Experts of a small language model.
Experts: 48 experts in each of 18 layers, 2 picks a token, a softmax router.
Below are experts of layer 10 (counted from 0) of a mixture-of-experts language model. Rows are named router (the router's row for the expert), gate (a neuron's input weights, with its number), up (a neuron's input weights, with its number), down (a neuron's output weights, with its number) and show model dimensions 0-191. Each number is 128 + 24 x the weight over its row's rms, rounded and kept within 0 to 255. Numbers have three digits each.
After each expert's rows: a language model's description of what the expert responds to; "comes before" lists some tokens at least twice as common just after its tokens as in all text. This comes from a sample of Wikipedia text that the model never trained on. Tokens count by the router's weight.

# expert 20
router:129120126125102142134145109143084159157096153102104139074100098113132109143109119158133134094133142136112152147114091114103117102159115153130122146114158135122145143132104101096117151109145168128117145120154125118095095140100086142159144167094166132163158151140156133102103152133080113157100114111120134145114164088153145164134127152108141143118090156112184142160159095107110110152156094114123109112146148164157157164152143103124162142144161095104150111107117117138180102101108133150120159111097138092106160102125124111096102097102120114126078109102098100145111161162088152104
gate0:118147146123123133143141136139043149105131106110085157130173118112176129125101136157135099099130172149107127160130113117100115095169121137125127156130119112113148168123116133168138171141147162132136145111130138098119090155115151128116122139082158124131212103138152101102130117115133158141114128116098134118128150119119170141140153157112168181112089159125108127143140119119126122127157125102154129146132171134135171138104152128093125146132135109121176066087080106115171141094132143123115115127147136136124132129121096125121081112130149115103116114170115123181130160140075113151
up0:145104129096119115126140077154177104157094157115145123119070120114099100144154068124151152143116097081131143111123104104112117136061106129096103126132157163129137121162108100063136131100142108122142104120142124129105140128123095154168158123131121168144104163151159161155097156160106087143107122121135132114101144112154118135110091112112123074133162111112159156123130129112112087154135109139111104083152134133129094146150102100162123133105137132108109144165133126164086073135093157139130133102093121102118143128133131110122156099100142116136129110083134120110106099145159159116
down0:137172201138118139105122135101133085183141088131118122131130164108144157167098142133118120125134106132160090081099147155099159164085093120147126097199101171161131102159120147123124127136117111134120120165110104130145136113159141117116111100147127152111123107130103093141103088090146121142126127161157113113138133085121125131120099092123138112112139174146083148145088086108122138118125125144119151106132068134132117149143104121157113138145153138172086124161107170133141159134132121129174108127127106149116117110120125092138135114116090143141097119172153156126167081119118108128
What it handles: Lists and headings layout. Line breaks, heading marks, table pipes and list items with dates or numbers in station, highway and list articles.
comes before: "\n", "-", "The", "==", "–", "°"

# expert 30
router:143124148114101152160151112129113177155129167094119141126114080092121123146084114143138132113094168120121125154113115103100112113137103153090094150110168131108128137142106123113132158116144143132142134126185111121132110146101104178156135135112149118146166151138180146089088133151104109134097103108119154138126156097156160163118131129099157135102114131107139144126158098077117081156146087115115097107141156149150150157146136115108142136124144136110146098099077098140134103108108137133097155101069119111100154110111078093115106116086129087151097126109111117148096182139115130110
gate0:113111175101080127108126153127100103149113115143168109119122108132109092173145105127148126134147142104099119130089120117149151115113121097135118109131120155150106122140131121072122167121150175115160171111112172120087092167077129135141141134130149114157142166121081085100128138162123111136141122160168169112084144123139097126081068192153097140134138084148162129144128134135110084148124129130112091125122110160142120129125096103134151107130142107158124093147124144113132095102131118105092114132138094130146135104064116140136131133136142102106146102144095129174096151119130158134
up0:127164109131124065112148194141112107104152091164136127121095142130084139118129080147129117122156125148106122099086121097113127116068172184138114148116133122124109125138150096122130144112138150088058078108148139135129099143138137112137134122123109124134128101108121095124134123109102139140149154133138103128141110114100139155093100100117099075129127110147167144173106150185130101142118149127128132114115157129166129114119131133139090118125118110144164099160086151120148103115147137129134122166117106179133132119098085168101103106178089126138119150116160141110093098169115122129
down0:084119117139162164109134104166146158138128114137129112125088137152164150124151133149100140126169123115093148120157114157145137119099146112105130154144141087156096134165148097091115135159088134129101092111133116101114124114144138106115136151102122101159149129081135117154168124120116112134105122113115111147129137140114124087133119112103126128127141089166168161084099128138151074121118124120138184175125152151126193135112122154110158138134129125115156104088115083128122116127108103115183093112165117138156119109091124086150156154137136101134139163109067142199140116163120115141
What it handles: Causal and action verbs. Verbs of causing, making or using in explanatory sentences, such as led to, gives, makes, using, due.
comes before: " the", " a", " to", " by", " his", " an"

# expert 9
router:138128138115099148146156109150097148165111149104109162095115098098158094153091104139159150115123145137100160141105104090097116111140092162105097150109147125103170151171082101116111156113150170130139139113148139117114094141116118171154166159119155155156140155155146129103106161118112105151116117100115130143095158114156152141134145149110153151109093140091155148151145106108113105165135099088127100083148151156168151153143130094111133152108151118104144122110100098132152085107102156144119149095086148106112142106112119103110110095109143115127105121098111101158105172155094154104
gate0:124146116134124171131172105107136143192110163092095168106125050103143095099157092143146157098194102145114129143058127130102063113174130108125131135111138141127119133137136124136117144108132129141131130106137095143155085167143137148131102165120157156125093142152135121130115137163081121129109134122159118118134158124185123141148129106114136106121098132099115128163153124142128130159131084137111100103150154145154126144151113134138122148157133150120135078115138114128131105120123148137112155069089140102109113127101130076105144104098152101110084145115118110121128146137108163130
up0:136138152108133150123144140118133129170111134085104153130132066112071103108127104132163161132196092148143109133127145148132083145148152111141158105123106159129132129104186104123129139135156122091135144126141078152129126122165157118126106131136152158105119141106137126129145106179072187133107118139167126088154128115188107115130122101131105118123131108112134143152137144157101146157105144155131106140122085125151112131115107136096126114174117150140119106132177158116110125180126122102082125094096108131122097098114143089136149115080142108120073115150146114119164147133129134158
down0:139116119060138113120161129165098105178160181112101144115117127100139099143101119118119158128125088096125158185151137142158119146089121155127124155161134089095161162164085114167137180100128158103150095134113128137124125089144124157159132129137115156120096089118146144110115104078107139140161119108151125152109122106138149152185127109105173132102117136146156135153152130102151102142112076136095149136125150123141119184109171145137117094130111156107134117137078116139159104141114135104132119103099146140112128118120139141129140107125155078111080116131144160146121130125124122095
What it handles: Labels before values. Punctuation ending a label or sentence, such as colons after Runner-up or Doubles, pipes after event names, and sentence-final periods.
comes before: "\n", " The", " In", " He", "″", " "

# expert 5
router:135108133109100150155140104153106148156104128109090164096122101106160100145094097150151156095117158117098163146117113100097102105165100152117116161100150138111156145147107112111119163091160170132140145096149141126122107149103109146154150156105149148160143142150163138102102153137096106148083098100109152113095151104153150151103132150113153149114101156097157159156139105109107097150156117098102094099150158155147145165164144102102152157118159115105155107106099112135162108102106157145120158104102129106105144106109100112100104112109139101113105119110114106158095153144102151091
gate0:086126111109127128133180138114124133145140118097127150147150108090132151149103124129145162135127145091128160137113139119111089101148135148136105110112142141146151093160143100083123146087164156139127143131131148120083142163151084156137167145123135122137120162144142103113125144123136097166101167095167115104112171087072122092115103165120134132104100144104148131125146121096126085146146123156113131107183132115117111133172119134134141149108097119102130106130120131148138099135142207110140146101086109103103138110119112098107159131131161080157066160091087120126089109137137107107
up0:136087102140142101088147140176126109123130129116152152145147115124103111181079167138107176130120152134095122132187148151118157083105123137109114120104139156111120122144135087035103137163134101102129144140121064167115123131128128076140105106137132140127138151100131113114115147096132103191075121129092142144093122115118142129107092116127123113114132114107103133114121123142113128150131125102150144106133157101138116077145144107153119140068121121123137127114105153155117138149101143111109152123172090131131127108110108114121120139165139102107097077148128094086152133098109145135
down0:118088170140138087094124106141126115169120100153118117082097128160147129187116149124149114090156118100119131129124143115139111081148098113117126129116132171124152124124120087118114141118112100118072123105149139107145141102168125135137166172123145130110129117164107181108122123119102103095110151102130153125131074148163141155096122115106151111138079118097101117134161141134114114116140139144101112074095159111132098188115155120077127107129101155135119134158134113164146116110173172082113133126161103134129143108128115120146096134096107057107108111134177131123134108139122124119
What it handles: Digits and quantity words. Single digits after decimal points or inside numbers in tables and measurements, plus quantifiers like many, few, some, two.
comes before: " |", ")", ";", "%", "–", "°"

# expert 17
router:133134129121112155153136105142102158136106154114128153101095103102137090142116105152134151113093154117105166157099077116109096100148095160119105153100157121126137139160117123117115137116162138126142140123162119116118111150099090155154171142113148136139148160151158146113086148145114105168108098116123142116095166099153134145119135148124158148131100142101154149142167077113095109141148113082109090088149152144142153143160130095136153169121136096106140119115105115136171102111082147150094161100091135109088153122122104103088119112104122105108124121079087110141100159167102166097
gate0:116110095168142132137132129113108114154102134089119101091127154136130162144111091098115149139121103167094114103103117132111077113126102156146156093102132113166182143152128136117087139141160138152110138131196104151123115124170083143118159152118137173139120158127129171086147116119118127113096097118121178175125148117099162146154112128086138113086124118151134177181132134105119119157182127156119053127116132142138145135137120128129155148153158105107177144104119134145120134131147143125122148138121124113149164128104131131138154106108136107136093072130103118154102128122115172123
up0:153097154086101148145090117131128151119138188140145165126146124152118129114139159150144112138143158178174114132142143126137146128132150135128117154125135080099127131145148121116150117115139130122122110156112142102122139153131155153157155129137080050120151096135138072112109139136140135122147155160154130163102093119105140144072111156154126162183145115084121117106136073130139050113123109070100152101137176078116132121118136106080141080125104161132111121137148107148136140136133125143156160097116145114114123122120136128088116125126160129121113141115140128103135142186112135138
down0:122095132117120136125100132134148115123118120143124136185147138156150113112131141103125112151150126144135217134152101140132114155124109131121161120165097085098175129119144169111175112138118084151117138115079099145123151150114130150068135141112102130161112151124129124099142135143183145091150108120114126159113097109097144124076075130147175116161124130123163105128110148151104126157113150148094135152119147144109113169112127070094153094152113116123096171121180096144141115067114136102132107154160147093109143105141123154148160128152149121116121125113127111145140129143133108142
What it handles: Locative prepositions. Prepositions like in, of, within, throughout after a noun, especially "largest X in" or "one of the constituencies in".
comes before: " the", " a", " his", " New", " their", " its"

# expert 46
router:122121139114095148148143114131094158143096141091114152113125104102143106140096107159169155095123160116109158148108110108102110094151091154122109155097160126117161156147104106105122159099148158129113142107141128111113102149105110153149165148109147140150157154154142144096097148142112114162100099098116140125094152105157160149122137155117151151122107151098142167146155094104100106155151114107113114097158140161153153165155143103102153162114150122096161112106099091148165107100097154152114146109089134106097164105119106113104098102107135100114102119094103105163103160153087147085
gate0:119102166126134125132128124125100084156094156110104159121124104087125103135109088154174153104135147136124175145097093108119134097109120131123131112081158097114101145141141069132128132106135107109108150102150102133066116119137117146160145138131124210140127153099132126109108152093146105171089125087144141139113123117169144133108140118113131106057133127136152123156115130125104132144141118110136128112106135136146108160149118124069199160146159135122140113102146102160114148126109132120112127153092151114073113148098106065122135125130114077115110129131135133112134103148117163134
up0:151141097113131137129137108135153202089141120135123117122142120148134133166145162131101130151115137148114100123159128160143114138142113153104079145182143157100163114138108174103131141121131149147120145131117165150225126128104110111120134140102140073140118101136145141118106119175109113108154162152098135144115152132111136135116095117141132131172117104106120148106164133102142077103135120117102113128172146140107178113143169110170088114132113095108109111152149166079154075093126122134151126099139154150125129085104153155120098151114143170121127150106114113146104145116117114121
down0:104101084175126134115116175131125141112146112129159077140156139163134065160176122134102072170140125096132099123095160124143111158139137107149168116166099112122135106088114100136158148167126131122138092138092150114181065138125153122136106097109068103123124096144149132139107114121143144112144135089104101157124124132135120106141106137131135163125164116139155124118111117119114125124116117143156187112083097128140156122056113123110150128102153163127121149143146129120134166113117078137121155134153144108139157144123143111121116166139092163134146126132106112121122142166153108130
What it handles: Sentence ends and but. Sentence-final periods, closing punctuation after quotes, and contrast words like but and however that join clauses, often in narrative.
comes before: "\n", "|", "-", " The", " He", "=="

# expert 34
router:129106132122101146162143118145110150157119156085108143105105078103133118129112100167142140094096147132111150149111096087107113093135113165114093146085147151110148152153102126104114145098162161165140129118146142125130107160107103142133160163090138170153147146150143141104101136143120106167124095102112151126104148103136150157113130167094137152101099149102162155150151105107105115135173111107104103081162156150157137128152148093084135155114158126093130115109085092149163120106110155173129154101106117101106161098122105103111099095116124122119113130098119108143084159146104150106
gate0:146127057130153167141137142150102134146124140125122130144130128065113130113137071131155152069091113167131138157107154151124126101116139128127116179145145112126124118170124142129078126113107134140150124108142119100120157125104084130135147128094122147121135151126107141099098131095131119170120108107129168107158127060100149153142151111125138146106098079068144138156132077137116126106185122108109089120129146132100125132172148097134109128134145121118166130145122126151139141114148154131139117093125124122096120143089115139137107084129123137128161056131146134144097150177086152132
up0:156149138113117108123125129151124116118123111141121162136161169150130135139119156191173117136149147120134136129124149108140126108145123091118113139157165091149140161139113136121181110195148103072184114091098106139075124151149115115128100111182141094139121120123148117128115137089139129144119104108050142155117119109154149128110141141146143115144138081152166097099125130129140100178135108097145114114168145125146111135099107114151121145112067138111127109123127196135159089131119099152121164135114098136097157147144115154128135149130175119128104110146097154140122113134153099135
down0:121166129141121165119108112128160129138105080124131135153102153109122142118140134142110122125160136126189127116089155171119160113145167135083152097172147145096132143116144177124092160152164097108153107112134122133144160137118108116094082112157133122155139110100137129122068122122166150113141129141104158130107088147118118128115138101097128083175132125129163129139117157116092097141115113176155121165130123136142108109168126185088118152122140117119136157145145083148118192119126134126153158105114137149137135130089123137164134127129050140103147125100106147129135143102153092102
What it handles: Role and position nouns. Nouns for a position, part or membership, usually after the and before of, such as member, head, board, corner, one.
comes before: " of", ":", " in", " for", "'s", "ing"

# expert 22
router:142114126116106158153144111148092144148107160100110153099106104111151111143101117150165142098123163122111146149093109094106119092156098147120102153092161114110144161149099111110107158093156142138127143115161135111116102150092115159160159169098147153164144153162152140113102164134100106147112107108122144134119149099146155152140131144108154153124102147102154155145161091107096114160156101103093102097148152166143155145150140098099143151101149121099156115108106097141149102104102167127115164112101131094115153107121093100107098098095148099123106121106115093151101160154098158091
gate0:160103126077106133135104148140120130101117170150164137078138075125108122124132145124146134131107132161103147139098150113135134130119102133135125123091117077120154117133103108115126110161214151105161133123138146141076112140116096143143138157063109110118140149131147114169106161103104124136128143117149115162117125106137128134135139092098124163081110121127121140111126125146125108179142166125095151092153133148147148150112171134164116123131117095141135114144125135108131136097133175108129210140062131093123165147148110138078104126120115128134140162121131146128156151166115149093
up0:118129124094108150137106158128142138124134161154179131088151084120121107140122117103146116131082119174091145139090144111121142131126135129139127148097136073137153130119110123148120135158174135127176108122140122156087123125154097153143120181063117114151131124106164144148136169100132124114131150123162131183145114115119132153123130089099130158070109092120126142087142116142128102150136153123082123123151120165134132138093139157134106089130119087156100122150140150088143143096123182085132172140060133119149121149174115124085121128107119120106151156130129131130145167143114157133
down0:129115113122116152124129144121161123162125111150125133140137104124138136141107145114144140110144119158128117098145180154105141113131134094106176113099050142195078096083163149135110143118134161151132119161085139143117149151125085119117134151097145105131178106109087107130095108133141144106128120134080143135111143134124110076105148077095104094131150121135140111144093121142179101177104115153140147138125128123106121096140114131144138090153095121178123142162146142128136132144112131078109133133149093158142127128159182116091145111137108171128169185111133134123126131129128091127
What it handles: Line breaks and markup. Line breaks, section headings, coordinate symbols and degree numbers, plus ordinal th after numbers, as in 40th Parliament or 80th season.
comes before: "\n", "-", "|", " /", "°", " century"

# expert 19
router:119124131121088141148153113142114152159096142105115156104122104100130103138102111157170145095114159121106154154117112103095097092141085159119107152089161136099147159158112116103111152115158139138124153103148154106121105147095113161141155159107141147136150148156143143112089163138086106158096114100127143101103152117161156149113110148110169135122108161105162154167169097104096097145158115106101117087148136159147151164148146098104153154102166126098159117103100104130146108101111163157102156091109145108110142101113101106120098112116133098131108122105110100155110163138115157093
gate0:159085091136154088112133159122123113218121145136112157126178138121135133120133134144173136113120135095147133125124141119094074100129101117133084133145127152110146102164135113103145153131140150121108121137103125155105115124153158121136141128145137098158158133132116103134109138152110091122099145067150104154117157082103133113134096106168187127121125116141136131179158121122093134150125122147133111091136169107133115138169137128140122148104121142136107113145097103138140135109127140116156123125128172101125126119120043136114071133137109069113092166100105120153122160155096134152
up0:103123127081086130143096107122125133110120131134173124134069078121150108153161170101108144139093130138107109132144110146122175120121144085088141114142160087127125161129114121124130147146139107182107101136131115135137109123133115156131126138071110166129104144144117146155124137105197123146116153119113097102155107145135143146040136129097094153145125136106133129120137149084144119099120124072103132116130119150122146137088109108097156127145163107132142095119160120174130122134120176131104103109129121157153159142170169097143187105165133158105147139121135110131114113112152141118
down0:125117161142135125139070102114153123120150124116153142118154147131097148132171140166136151121086087107126160172125141136118121137092114071114147174081139114135161140113155150069120196092161150156119158097155122146142145157140142116129125130149108130122147090127120147073125132138109130129077120114153123091120137175125123190133116125147095146170090110083106123146158153135159129106140153078150118094129144137151140124117091136115135169112152129086156190132146164129148125089150148099140109112108135130113108149118123130135125127137100113099142126140148144121121126127136132072
What it handles: Publication and credit words. Words about publishing and credits in bibliographies and film infoboxes, such as published in, Directed by, Written by, Language:.
comes before: "\n", " by", " as", " in", " on", " York"

# expert 13
router:127132132121106161144144125160110176168109137109122169099121110109158098160098107146143131108112145111117144146093090097106098113148101147130093163090155126114156154157111115107113156102143145133121138110151148107121106168114108168150155159092141150146174147175146149097090166153103110144098135104136159118110147087133161157110117127110154128102101162102151146151146100099102116158158113088117110106148136143146158140144150083114136147107163113106158094098100095164136103105095133142117148089115138118088156106112099107095103103116136103131113106117118097161104154153102147098
gate0:111098120117121125144148138145084163145132181139145125122136112128140088149118112128110133093114130124153147149075075110119121089115122164148138130126143133122159145155097098152089159115121132117149113097152156131110119107130131156108151140133167147131163120189121167124124146145122115136115097107139139146117143137158116144145118108100138127126119107147145139158143129147092116218160129101115122105143146139144111138148123102094138133106137154094178064140114144070139127108139144146138156133125114123153159134140102102103110099125131076137070048111136124177134160160112151099
up0:134089111123125102120128166148120148109150157151163125119150150146099109157147140100083109106155097166161127110080097131159105130096145138175146121149127091132129150128112117156108145153106132105136089148126156140138145098154134123094120125139130128112157084138106173134111160144153138105147147161157112127136115149131138122172104073106104092129150117185125130134111158180130154216131142117147166131125122118114089104129103151106137110110111147129142083147131124083105134134149127099168151152159107152143128091150148100125131103149107109161101080128160166147147114152137131107
down0:126153142130131109110111138151147111112098112112126135123070150118116142159153118145138122110137127172125190142148113120128108111144126096166103113084110108140127090109097152122148132111146129128145131052128102122092097144135123168112085125104108096176170149144157118147109164138126123132128110116098129109140150070156142112143138123126104120148159099152164125073101094135119078144159149134114111110120128158126137127126157096178186164096118089164119121122155144115160123141100147143122154098088127180113175116119089114111104150151144168141121119119097133156147129152103134133
What it handles: Years in dates. Year numbers ending a date, like 2022, 1929, 2014, mostly in fight records, squad tables and release chronologies, plus country codes.
comes before: " |", ",", ")", ";", " (", "–"

# expert 2
router:127124144107094156143156108145116160168097132114116158106110122096158097129093112162155137089107160131098150146111114101093115105141105156093109172104158118116160148156098119103117146092166140150107141099140161112124091150105099152148161154120152146152149162154151142103107155158105106147103111110101147122094135090133151145136131167103146152103114135102154169148157111110102096143151106103110104097142154164153152162157169095120152153106155120105156107121113104144154107109105152135123155108092146103097147102113100101093110096105122122125102099121122109141100157168103153098
gate0:159101155083122150114162105128103167188127162113087136138104119078150107151132103116142149129109147140078165150113123130071156115102110134138098158112129103106159120158122166132101135138140139075132157109144075108122140127140080141143179116122126130152181191085107141119121145143106156143154103124117124152138110119159158112121136133139109153132089124142191166120159134125139091115132102127089100110123170139143147145155136072134147165131145128098129133138099096128143112153152126134138110119129116118102164117099100111121101123090134135145130124113142118121109098165093150144
up0:081150147082124156109142105104144093143086161130128136142111113093165112152074139128112128106104114115155136099122159136157179138132125140164150169134158138098142110126134135163140095097171106148154146096140057166124140179094095158132111125150129139112157160114120138119106099124139136162150107165113134084104090107101135119135128158124097086117150119123168162109142130169124110117110158118146149118126145135126082137122134091109120134114140114126097176156174128127132107109148157117115156157130145150087177083137145107108122168118101129124128089131125136117122153085139120141
down0:144134141100144133129149149148100133154101216125124125099163112124149152086116154102181106126132085103151165141078088146116088144120129110143077147160116095142134139185113130137138130110170152127140157142134141121138160107176173109135122121119140114146099116128119136162125186111133107102099111101134176146120176125117140127121117082153145118129132167130129129131102167149124130135115097097115107133159089120122098146178128135082148137146137115132156142071101126129107119141087113105126130129115162088124129091121150142157125124139137091140115097148126108144179108149120121146
What it handles: Departures and returns. Verbs and nouns of leaving, returning, transfer or death in biographies, often after his or was, such as returned, loan, resigned.
comes before: " to", " of", " in", " from", " for", " on"

# expert 28
router:127125132115099153150150105148096150148096143106109154115116092115151111149090107155160152100114155114111152143110106103103103106157101163116105146099158124097159160143103095111108167108146161134115149104157132111105108152104112147149154161099136154141152152155145139103100163145089111151099113098104143134096157109148141152125141154110164132122099141097146169155157095089105108146165098107098103095159149160150152159156153104101149155125145121102157115103104114144150097106099161148114163106099132101098153104109109110105099106104137104125105105102109093154100155150100157095
gate0:121099152163114168155163127092137150133120132133156159121120127102154129164121100093138164117162138156154143149105096146114193121127106141129122170111148137080133143150112084141128181153103176199133132152154106139124134141159097123128182109119112125135122164146145136161132127143108107197110122116138127112150154112116128154121147115108161157114118169096135116167135154087095113145168114097118086105145130145167148153159148122107144195130142161108130133109134091161130143103139140125133159148128090104125161111106130110108153096133129099151101110104115112122126133131122157114
up0:108154110137079133136154108105143138135111118173156158100126154125132112148146128135122160123144128143108135128146127112085122090124127157181087133150124118153140130143072125121102085149122124097159164137156121124138118108095090167130140132135139129127149117120118161151116143104141149119179158117074128110124167145140146095133087100131088097108113123140131105116127129195133089147106168129077155129126150129103095121179121136127132112103126102143136118143138158119045172103089135110132068143133087103094103105122135129081157115132125122084131082135160126101127127124124123133
down0:101135108152118133135181133126171133150128106131081139148139152135101159181114150138122136085069179130126084100116156145127134099095156179153124095103128109118147119145088094114095158131123176140099150145139148160095135119091143118110115111116148121126191129125108153115110100129150145161125126154106139163124106142136136116108137127172115129144130136124076114144117137082109130098126117127121141122123057181111100121131176143147121113132104159145157140124152137126113088164147123125106121140159155145098128071139116100133128111142171136116098129100095149122111139082148132157
What it handles: Sentence-ending periods, M-names. Periods ending clauses, often in shipwreck lists before she was on a voyage, plus name starts like Mac, Mer, H.
comes before: "\n", " The", " It", " He", " In", " She"

# expert 38
router:140126130126092156138145123147092167135104152106115176103119112110152108138116096140165165101109146116108146144110107094088106093163106145106090138109155136116143157153099114086127134104155165130134160094148136118102114152091103152151161146109150151161150152147156126085120149133115105159109105108115148134087151101140152143127132150113154143113102148089160167171157112101099104147157109101112109094168164146138129160155131107125141165123151111103135121117103110152159085116099147154122146097103125094114164111111112085087102097112133113134105112099099103160103160157103138096
gate0:088109140124058180141123106091137137153130136091112179141126120129105117139139089114163112112126099109107151121058114128139106142110120138118093149152133124127124130197110103078120123084121123107087070138122098130157125124153148126158123172156093155146186160163135119082105119118123136135142159128170162156119112127134153110116158111154140133149141107149066114135110059123126133137157126127110117102135126124113129117142105110121135106110137144131153117154124120138114082152111137140125117123088194144120138148116112086137111119098114139128106137143175124114087135122133117123
up0:131118128158122192097122159124112129116129094120153164153131090126125115164128042133146170126125124146131145134144118121166163121087147109130106104122155129144116100172124128109132138132082143131135096150120103136125111082133104126123106126133127177153129168127120103129093112110153145204147089154124111128117138097125137114173124122138138100105147094161130124167123098174190138118170128120144137148111115130104133108140068129131162148143154163132141123126127196136136130110121125140137120117125121093106179149102162090162113108103131119168115145128100118120150159115113096133
down0:098117106133150173120163170105166154168104107163150124104146130136070096148190163125093075123170117150139138113114108141184131119081148089092110163153124115142160108135152112137119174153115124131145138141141126136141122101132154132111107104113080144142124150109106181110154126129147156142111133177124111143136163136133107108177085105151136108129121133189141118141111128124117125134135151065095117147136124149151144101168126124122128090125118133111125097116158149172126139106144122157125139083116178137108152149113164170149129129121132111112136132144102100123135119164150115133
What it handles: Numbers in tables. Round numbers and numeric cells in sports result tables, such as swim times, distances, and 50 m, plus nearby opening parentheses.
comes before: " |", "–", "th", ")", "',", " m"

# expert 36
router:146123119128106139157156083149103155168124161090127158100103085100124098152121094132146144090109143139115151151110109105101116110138087172108109145093135133091170159142087090111104152104140145121140155098153145109129080166115114163180150152111137144163141161150147143114099138144110103145108113100118136126108164113139159149130100147102153135118106150106170133152147114109105095137133114100118118097147173145155152159159142101119140148132152122106161096101101100160136099103099155138105169126104142112088147108125108096109088095112101105121087115110118097146099151150131151111
gate0:164112179090105124144134148129104143158144208111131150127109071121114110084154123112144126107132134133124127116117126133095139136152078147137088109123106129127167144141057090144084119126117172096128155076114148159143087154143111126133101147146101082127131110152124146132146112155160126161136161125103160138126157128114151127154134105112119138138133118100078131099100127144129134108104095118121139119109185159142100130098128116084107112146150149123176112136083126150104119119136118089099171135114158141114129120120179119094090113133148136095087123126127088098124145119133143137
up0:121133134125100119156132182180128172130135173131152145091134078120154109177144136127119119095153126091153124129120106143068173131150112174152098124139132116164142111109138098140094130136092130132139162120176144133141143154137121131103111143142112074145107129165099121142123112172139071134111142142159130126147110122152121110088125147095164183113117124135101076113117122142160072118127114140118119149113201133130088151144129105082091117128105150154117116132102109152101110135159166100127142109138159140084099100124131125111126116110145131170141131114116116122134171121118114137
down0:161154132071139119130068140130148119110091151127131136110081166137111158114153130144146156171106118089121146096121110076137147152107155124113136144112106130177140087058123134100133145157112126105145127104115144118181091088132108107146088098099121080138098107099146128150112167104115109100137126123111094115095160113092141150172141123116145158135133098128171153094124144153112100173119087155136136138105115137103148079113162129135134141143136162135146130123090138155151139138108127130134113129120138127133157105118123164084116159106124146137123120094122143104124156092119173166
What it handles: Competition result verbs. Verbs and links after commas reporting contests, such as defeating, beating, lost to, featuring, alongside, against.
comes before: " the", " a", "|", " his", " he", " an"

# expert 40
router:116113119117111152144145114144106153148099136114112154117125123111151108159082107164161169109113176134105153135108110092115108093147099156094079141102164144095156143153098097100121163097161158140110154114158156118106103150087113163149171150109140143157163145153148138096109154129115106164106094106102146141097146104134137162101141137113149150125110158105150156151148103103086094147154105101109094109163151160142161148150155107095145149117154116100146100121131102150156096098119155151110154129102147112108170111116110110104105118124129109128113114099102105159107151162116158103
gate0:176112098135146135102165123152121122123143162100132133133132134106118139156104111151118139145127145138137152131127104080122130088126113180133191117124156142155147124132115135129115159142155163092134119092103113101139117138105113114146161126103137157145130130147128134139122156134123115174099074118121144144115147132130153164154148162117124166149119141118141153120179116087077135158163090087134081088154130129102167165151188135132104146135159096059151106137125123130142116118140150154119161127119131141092162118096119135115144116139133120110106118131122150185139209151136172136
up0:147118109145148110112087132152136144127104138138112121163127112129167182098129104201084101142124120123159118117111135106122151106141144094120134120149121066119120106101122159121109162139155146125151195121154137113102144173102143129122132137105108153144172135155140136108139128079126115144165138118121130134136123142098129139101169110102100125154074076132137139133124111113126135085141129109110139155139126089136178162098045116128094135145145132108130127119125074109170130103136155099098148117126161141126130135079118089145116138132149153142104138159072105147135145104129154141
down0:117159192138085140159129097103095141130115102146097138059075111116135142090161129161155131068129112158124140155124119099179092093140125110137128140142180072119119176148148128088104153129157158137108123138160137127127101096160098122128119157144094124125118124102108115143153140147146129169116151108145143126127130147107114149154137116098127133108102135124138162147151136117128156148129142097140119149139172078111137122138139112151121127120129182148132113113139152125148096135132130147148148166114186134133131137109159161096162169142078087157138124147101130113088140108114105119
What it handles: Place name endings. Final pieces and generic words of place names, such as Creek, Island, Springs, -ville, -shire, and Pompeii.
comes before: ",", ".", " (", "'s", " and", "\""

# expert 37
router:144110130118108159151132111139103142152082158118100159113123100108140116147115110157170158117115171102108164154119112102106110105152103136100102150083178143100145141171100099117117151086164149140120172120149133109101095151106099165156182155108164139138155133156161139105096148119104082143106101115136146111093157090150162140126120140118147157122105148094147151150175100113103122130146105104113118111153137155158138157136130123097138160124152113107142111097106118141142118091128140153125157110093127081104160108118098114084106109111142094137091096102114122146119149159112151103
gate0:155125102174134141126132087181075114136078069125123149075097142134127118109137139150099129140129132125158152143159123108110105144104101154152099159136110140142116122141120131129115108118141104087112159128148126137090147153075133117166132141128131122160154128131153096096110145103107104111067117097104168137100138118117135133123122142146121124145104101133139126128144102121082148145137108111089050132192130145111136134160145131114159191115095138144144092106126141148138128074090105158130129156107131127112102123096092145124120129127170124077097098137099130119124149152100126121
up0:103130150087113107118116139101177136110107173124120126191131145126128135178123114062146093121112097153095088127094126134124122125105147106088131092137128110075152137127120128110144151114125141131154123133131148109196100121136129135145124102104138133113108127162105148174118130154189146145197111151099082136112147152121110126121126130124118126130125119096121128136119137164151134105118124135159153085088128120143113133104108125159111088151140129103130159127126098156123126130152174061136135102162140122116126075151134116162151084113103142159154142114152093124130097074142142139
down0:113167163168103130140131117101168156149104113149110088130127130138128142099125093127127093114145154124129158115125107115124100131144122138123117114100134106120111124114146105124111144090123164147084109107140067131088183142118129135126108161128122101086083143099142158118125127158112156171119104112152124123099084160155136157112156121154144146172106134067124124148097096075167168122128147117117136141168096110123099110162156155109174152150124111098156154115121118175141151156134162153094124118141103124193154149130129136094184126133138134139140133137133096126153078132120144138
What it handles: World and nationality words. World, Europe, and nationality adjectives like French, British, Soviet, Italian, often in "in the world" or "World War".
comes before: ".", ",", " War", " politician", " Open", " footballer"